Weights of a small mixture-of-experts language model, trained from scratch on English Wikipedia.
Size: 12 layers, width 768, vocabulary 8192, 135M parameters.
Experts: 16 experts in each of 6 layers, 352 clamped SwiGLU neurons an expert, a softmax router.
Training: a variant of Muon for the experts, 1095M tokens.
Below are experts of layer 8 (counted from 0) of a mixture-of-experts language model. Rows are named router (the router's row for the expert), down (a neuron's output weights, with its number) and show model dimensions 384-479. Each number is 500 + 25 x the weight over its row's rms, rounded and kept within 0 to 999. Numbers have three digits each.
After each expert's rows: "comes before" lists some tokens at least twice as common just after its tokens as in all text. This comes from a sample of Wikipedia text that the model never trained on. Tokens count by the router's weight.

# expert 5
router:451506522519536470461521521486503563530502522473463505494502508486507480526474528481509476491464515525565507523482496488505517482436473531500487508490546535524496502474481488520521454477490516510467503498468520463542483444496463511514486490508450509522521443516496506515496489527500539456
down3:501549527475494473471497540494493519473496495522494509503464472524463504531501465512533497488528501519525528485512504485511464469517525488473498466516524548534510493496521481514489501525496488510495503524539490444507484521557509510543541478495481481512486542477528476489474492494493508535
down4:519503455531564525510509510514472507507488479558547531501551480479533507515493477494504546502509467481563528503492500484510510474497518478480481505501487514453485489507523519481528520506514494483442492514528464523485498504451521529535482487480486502506498465502491509473527504491489489499
down5:514468495539509513482496486477470551516508499534528474470501519508479490495478485429481541525481484509463473511513503518526506496498515561485500514497496486533491519521508498492512522513519554508468446483495478479494493522486459522501496546471539522468447464535440515488496497523489442487
down6:526463483471469466485514502537464510525493511433486515464473503480473490491493515516517470486455527487448499494513515507501533521526482497502512492447502454438502507560499456496501507502508481501480543533467502469506491483494522498496478484491549493531508488528496527500511482502513497487
down7:497479495509513483478549509500537475523557476522502491464536532528518517516501476481523534521479486513485546481510460444533485571487498461482506514522513517479511526486511497494525492501528523492499500546500497503464462477486538503543510448482499488493505506458491496482480490491512519517
down8:493474477511501511465523510495494503500506480496501510539489510510429543512538515540504507481520507520518502507498471536536491496509535495493463537485450506574502486520480488535516481480521511491520538495481494470494526492520466492473502464515537492512485457468504491511486481539476427500
down9:467489553482501478484487450455512499490483502523510534487509519516506540452478528505509520532507493552487513483518567509500474486469503499544491523489515457452487529508503507488481507493503506477508471501538538511478521482486513485467480458516464503545509468537551507490494494496470493503
comes before: " ", "3", " (", "4", "5", "|"

# expert 2
router:493476521493518504495490465479491492448469486513491470487502483493508505497512494522516503471453489457495497514492531510507528481539536510529485489506521517470512477476503537527490508473467496500538504473512503485523490467487482477448558496478479503489519516510511482488511560507513504530
down3:487463556512483524478509527525492444438514512528515531570557504455481543508482495463502494522476534514479494481524533495542517504493476480511481484507548518453535472482512487502442485490497500465511485563485504506490468528539503476482532448513485526473527525478482483464499499520510502492
down4:510470457519528508550476536537530462451504484472505514486532505494527502492518495519480451459491549488507472440503456459509518496505515475492488476477500509487487528522445505557519492539470485492487511478475494468491462482519496479501504476472521502506512533535508527519478498504470521530
down5:497512522514520527479505476502510544529454504497478484467518506501472549524535491514479524526438478498483493493526470477490503541508520493517497524486497498481476491531518540484508500513458508524528545470459501499543495469521500501517519454520520497525537508488489503503468485491485548555
down6:496532517501494488488516499502502450519522476488538524495521455507533503538485509495529465516516514517508461467486532492476523493449515473462487516507513512512495504486535516511470469528516525510471487481510505520498493499501543497475520490521478499446521500444508448493463483503502457485
down7:433476474505502521549496500488492493479483458506480483505530489496501508495499476472487487519537485491527501557528492515513519490482506543523484484492531494533474476460500508509525451480452493465502496555543523480524484487467500520579467526535504509517501531517476499516462489479501449482
down8:476516495479498481537520488493476493462523472491463505430494541535481504466475460489479486509509508468467521495492464515493460495516534509497519522504509487519460492491476508500532518474476464462509504512530473475510470457567502500467466529501493526570494514491487564490494536483487485542
down9:540506476486487485478480486505547514510467482457485512491460515498502492507503533541514529537520489543513530488467494486527498521460556497504528480542474461523537504492477518513495470474508499494532493493540513504553473501485540466506494517508499500529526523474522478487499486498519508529
comes before: ":", "-", "==\n", "\n", "|", "==\n\n"

# expert 1
router:529499469533449525526511557482481490497495535491493549489466533492464490468492493500524483502540494452509486500532511496476489506475472484503489536491474455467508505510496493473520505469480470480502572461478483523435477491492527520490509517482498462491524511493510527488526488527445510469
down3:510508507515552553514497539476491510484482477572506458473485527506514461493515477478500557521520512522438518494490518473515487511522498499510496511517524518523528481487500538499452503475548496512498492495482567484498527511513499508519498464449484494525478499506536568475534497516500477506
down4:503507469483506510496462482495526470478466510538507505445503540493499519483471498448478543479525504504504517482532518517537521488481501526502496494496468508460543519524474526493479504509531491492498521533476491498491472494512505561490553526471504531482555483464472483550520513489486487556
down5:460481577477458546487535471492556495476501522483496499523528497459476500503553530451508499462481514501503461478496541450470471523480510486522473490472476479474528513582483543504493540541468516505503533534482525509521537482523509513494481507524526499510488526476456490496504451534536464500
down6:495490540457505506515457502479489504507499500463506493526501502528501466569497517537503443491510516503491460498497493485501498508487512518546479470491510538519471548552487543503520483476468540491459527487492503509478473540498449474516452478517504474504507470487508420517490507553489510519
down7:494491509501503477485520482479512506518499523505486507498546494496480541494486541477491473538509470492530463528485504523507497486502479515505479520451509495524497490487517468479513495502473524457464524449485506543475481470520540518517521507500454539528466532516519526498492510477452461503
down8:469565507520526490549535499505482474501468494473472527446481487490495513508495492596503495483505505502530456516455509502475496474518510452527480533536543515464490534481515522510507517482528469519519527492455484465451487510510496529501517464471513553500510492466476524479505508522499519520
down9:525499483465476524502482463489506518488494528506501481514539512530480489524512518512466468497472532495539520479480466516484502488530502498533507462500501497480523473478506461475511492497508501485468482523450498498468461476451540476485473505485528469512512498486491488498504506504429483541
comes before: "0", " |", "1", "2", "9", "5"

# expert 15
router:472505442506484503535466460505511516544473559513513542546498511504516543522486511515487488548499478526448556512525476566504440475499517477491499498490490514503502495460474524476503510470475512523543457532511499465512493496512496544477501484512541501528465529497464458486504557448508460522
down3:471470515507547495503465484487521472488502494507496466514535471484514526531517512515511516530467494555488514523484498501470514507517481536526501478495517522460502499488462530575496457473517510544517519500492484513532460521539480496511494567510493517459514485479507496528487508550520506477
down4:513471510489496511544496483503431482489521507507456503524495513501509500493509471539495484494503474545529568480472510487490485463525508524494497498520534458464546525497492496503489465507477486520540481501435472472518526527520474497529544507548543501506499488486476447470526499483525460505
down5:533515495494466501502499504537491534504485500480504523523504493505473489526453534464468499444513493504479473494494504487487533489485512494497502484526508494471537539505489529515527496485484478487515504483485514454487483469491548473491488472481486521423534510490507463490475497511490474494
down6:526496476502470450536505469514522500499493520494502479538491478491515461503537556499498508509470525533537497463519533492474490517532467484492525547473511483489472512489473498507525498469473515531530508506492532495486454482515515526484498469511534533507489479498485468467484523503500501508
down7:482522549499516475503479477455528450445481504514510482508522473492476494508494511535468492525564476509496494495482517507493465503519506541495492506490518479513511528515511501518495451505482490472512572523525449508465513529507519469542518471496471503492486521521489523532462572494463541485
down8:539545493489511483490520502502500492495542489464469509495526502482520482504483544490526501450486442501460530492505484523510495483512473487460477506506485490492554472490478461509462526489481495485477448468525477510512469497534526530490517490470467491523509530474468525479526532535520524530
down9:520502479465516487463506554493480457476524455521493478512472539479456461474500547512509487463463473529505473478474490475553487514504554471511503520493470435528514486481492507522500541483502523522510535475469530512493506510518479532515528500511458458531499486509500492457451500507527502519
comes before: " the", " a", " to", " that", " his", " be"

# expert 7
router:509511480510472496491451479494522479514480544540485537533476521500525568497491518481491496488483494529474512507487520545499481458517475533498497525528501507522465511462530484491494501475453534525545449509498491484500462508532525529496473483464534494506456508510473478513489513444481458506
down3:528513493513486472534512450478539528516482457510489517499516505519455515477517465478516508517485483555524487530487481566476520489492496511481522504497493505455502545522499485527484449491479449504519522465510513515493503534482493516524481476467471498486511466489463524501547518528495488520
down4:499498499515522509479517486548519528491476504526542476496521529521447475494522480482500486477516532516488503493517457482514491494510462549503510521483505509474460509524509463514497536508515499511532558494476506487505507525500507481506501491527496460468486530448534484495497495466488494491
down5:532499533503510527531443503526519471496488485517477506445484486519528464543490505497401530462542473547539482532442529481516526509536527514514520464494475479466515489492466495462515526484536492517487455497476497445506494495536477495528519469482483513514485497474489498453482511506508499487
down6:476474477471515530440459508508505476485496476489509461519484505449460523521491456492494495457465516497506477523501474524516528489464492458506517503535510538449503503478493504482498515522458514465458535515520481518471489490469501486532485482508459555458535518491462516483517477515478499476
down7:498505512505459466481499512497507495466481518495478494474528548520521481465511507492548471559518480497511517525480474503512430523466462474506467523513501506437499471492494520473505472484508491532504513470504503504483470495483529493469514504522517489486506487552484517524447488482535488528
down8:521510485515471478535549497501503500508466496531519467544533503483527517503474492523482459499554538505492523481536511475514483538496473496507468491468550509562496494466493489491503487478533478480503484500456523508499491500533531500490505510494502513505498525461530465436469494494472483572
down9:538474520478518479539451474498487474461501490492503487511488459545529480523511511511504519489510464553494483498501473499515527475498519577541456516492482489466472473519486516527493530487535489519502484509501501546542476542498523521516518494496496491512509520507484542514499470494459479413
comes before: " the", " a", " his", " an", " he", " to"

# expert 10
router:474461511467511512507523497519497484505533490474445468543520539491505501489519506548504527495508476507493470468534467474519511526502508477462502489478503465497481503478531455491484476521511497501494539512461478476507554514476473464460473475491482483526528516510479528504508470487498480502
down3:539484521515473550517528468568453538515502498536510501455486540507532526500525510480463524495469492512505479502491532512518536505517501516504497534493476539514492506508502521540487496488533502539511524476532476519498531513505534545498485501505505487504483497533552480500489516520504500466
down4:512502464483529523499492493493503479505458450511474540486477468485499511486525492482518499517513448505517524517448494530476511472457494496452515485518490544481501504507492457447516556437520535453510512482515518510539495551534478492496444545488501469476529513509495521503521509479497437507
down5:455498489484533533484530529499537473489467502517490491476485486508509472502514518495526517510516501530478497443507551485492531500487479516511495500541484488496550522504514532520456451506519514492530512491456420467477492523460486485481445455485497501503494442476490494501516471520471451500
down6:494499459519519499470475521526504509490535486497486517451504487505476518496535520494525517522440488517449514519470507498518499497490482465489511519509484469539518508483476491469457523515496474501476503532509505520469502493485516479505510468534515458508508421521504517501474533531465486484
down7:497507493486484489469514519502521508519481461493514478516500505528508498523518487548542505457479471471508498451483474466500514602519523486472489465521490502490510488466494501501550496478489479489527470495475480489506529525510446472473500493499517497511541478454522544460503479488460470485
down8:498443484528512447517501491476521466492479436521553485469502496490538483486493478515523454493492495530513520538504490517503524543486482494518470552501442484482478466503540482506560506544547479500522481521466479515510540543477510491529509460518520455460546452460476514475505484488477522509
down9:505526487518477534499454518502526516496485450454488476486516513520472495518516480516471531528513506499538453482488480553513493489485500482471562500499522446528522484532494521551486519489503478519531490541552509488488469508487515510523465513500518542476525498519447489529468523494473504451
comes before: " ", "\n", " (", "i", "a", "ia"

# expert 13
router:485488457521480480496537501434495470491544481478526533472504529471477477486505513476517462503504552473507555452449472481481487535496474517457514512503497538527508528523522473524517470499546509486462541498466514521505502492510475549502503513503473485480525527473513494476525487536482518501
down3:489469529496529538432476463495537490473479463488532487466528491564457516475498461498521495500489475555490475523552508505524534509488501498505517513539494487514473475512509507510512505458541516492537506507466504509511473519486520500497507525501500505480499496472524473470491450465540496481
down4:528473478487493521477470505492479497468486504511533517493515521493526471516514541466504506475542473498514534493492486486478513481462492503522482453527492516537529482462482520479566517487536525503509502473466525554505476506521480445548486474473501466530460484500484475458494497503519465527
down5:495523465485506510511478533546484520513479479502525535490480512524543514550507531466491509478474513464501505480529466506517477489489481497518505504478494507512527494522478553522507493471481474503482484485514477477509503492508457496484491510510459518527490476511503476503515438469516483461
down6:503492498534499515489508500493499505524509546474490517459522524524473491479499463494501481473526475506499491479497496517528547504514490512514488481489516510517501474513486488501514510478489450474480535508558507447492469476537487474503529486523517533538470534487505472478478513522521493562
down7:556541492507497518483497488516511502474493545452522475521542505478497458451502512503496472475556507476492484462478480525494513478515507490512528475513479497478531513461497480484514494519511429536498463530500459515491514561510571454489504528487477468482499507463500537519504499510453491512
down8:509509513479488541493513520517478472488499550495481530485483450522540491519518475450537495489493512517559532476476484547543499522467523508499492472548496436505499538481539510541495478512516450489519481508505500524439547552480461483477475508523532499509481444474511483506472515498504534507
down9:458487495468467474509501499510464498490515523458512474517497506483531501442494528526525499493486523454546504456487473538531502502447503506464509473496509472518534513504508497507513503555479515469458485538544445470466524480548499464529503489533509498490487494506545502478487490478461486508
comes before: "1", "2", "0", "9", "8", "7"

# expert 11
router:503507540522472522466499539506535461423490495483484484484509477492485507515523514512447493459505489524554492504481548487473537532448464512506481541527512490510457483540515463530478481542484493472474529516463496510464526531519562537539516513512543535481514490515535512536494522523488540511
down3:520520526473465504520478499494497516511523467550524504503499508492501497479510509455519507531445475478502494465563486509492544489479499463459508497519511488493535499455496500495528498489491510473466517559490492472491478542428454524515446488489478528472448482523536499471472545521469492516
down4:449544482485523475495503545488490478476519517522513489479509515509529522535512529454519540509510464502524480498482513524509498462470498449500539480510515526501460521406477473474501498508518496507482565525522549479497487521479491518514498518569460471526486551511518474518506481460458518487
down5:510523486473515490545473497537512496493491512523511524480508518468452494484506501496502462500508476489501504526476502484492512514505534466533476462508547479463459502518443485484498459467479542504467496531481468522502517477427481499500495515535534458506505517480483527550430523529503492534
down6:490518522490509534452506503537488447496515513482487529519512504517557508448487490508491479494535506501539504478565451549509503474515511523506504510496498467514522487493544482509506512488498421473488486515500443505497469491491524461460544508553505480536502472497487468511501534470518478498
down7:497492453518519528498489547462510441456504500469504523506539498535499501485512451493508501482484540492486477506520485526478497491522459501508496471511514527491467518513549517471494531476488498493499481492513467463511463507483487442516506471489516499503514469482477495496518509483484496543
down8:481474524522516506459497530510507497470478529477481479452493530528474490462484487500494479510451547493480515492456475522528451508500481509493513493519469506547475513480466512517467500480468489492467489534500539534467505491463493525507515528515572479454503497503485522522491474518518493530
down9:482519459516542488474502512506467562485487500494488510495482488534508463504471493473519493518472496534525498522500519505484505490549495511500470473484489487527520493497481534521532552520504522472512513521485510483515505490498519460488502476527508498499519551512473468466483491514490455510
comes before: "9", "0", "8", "5", "6", "7"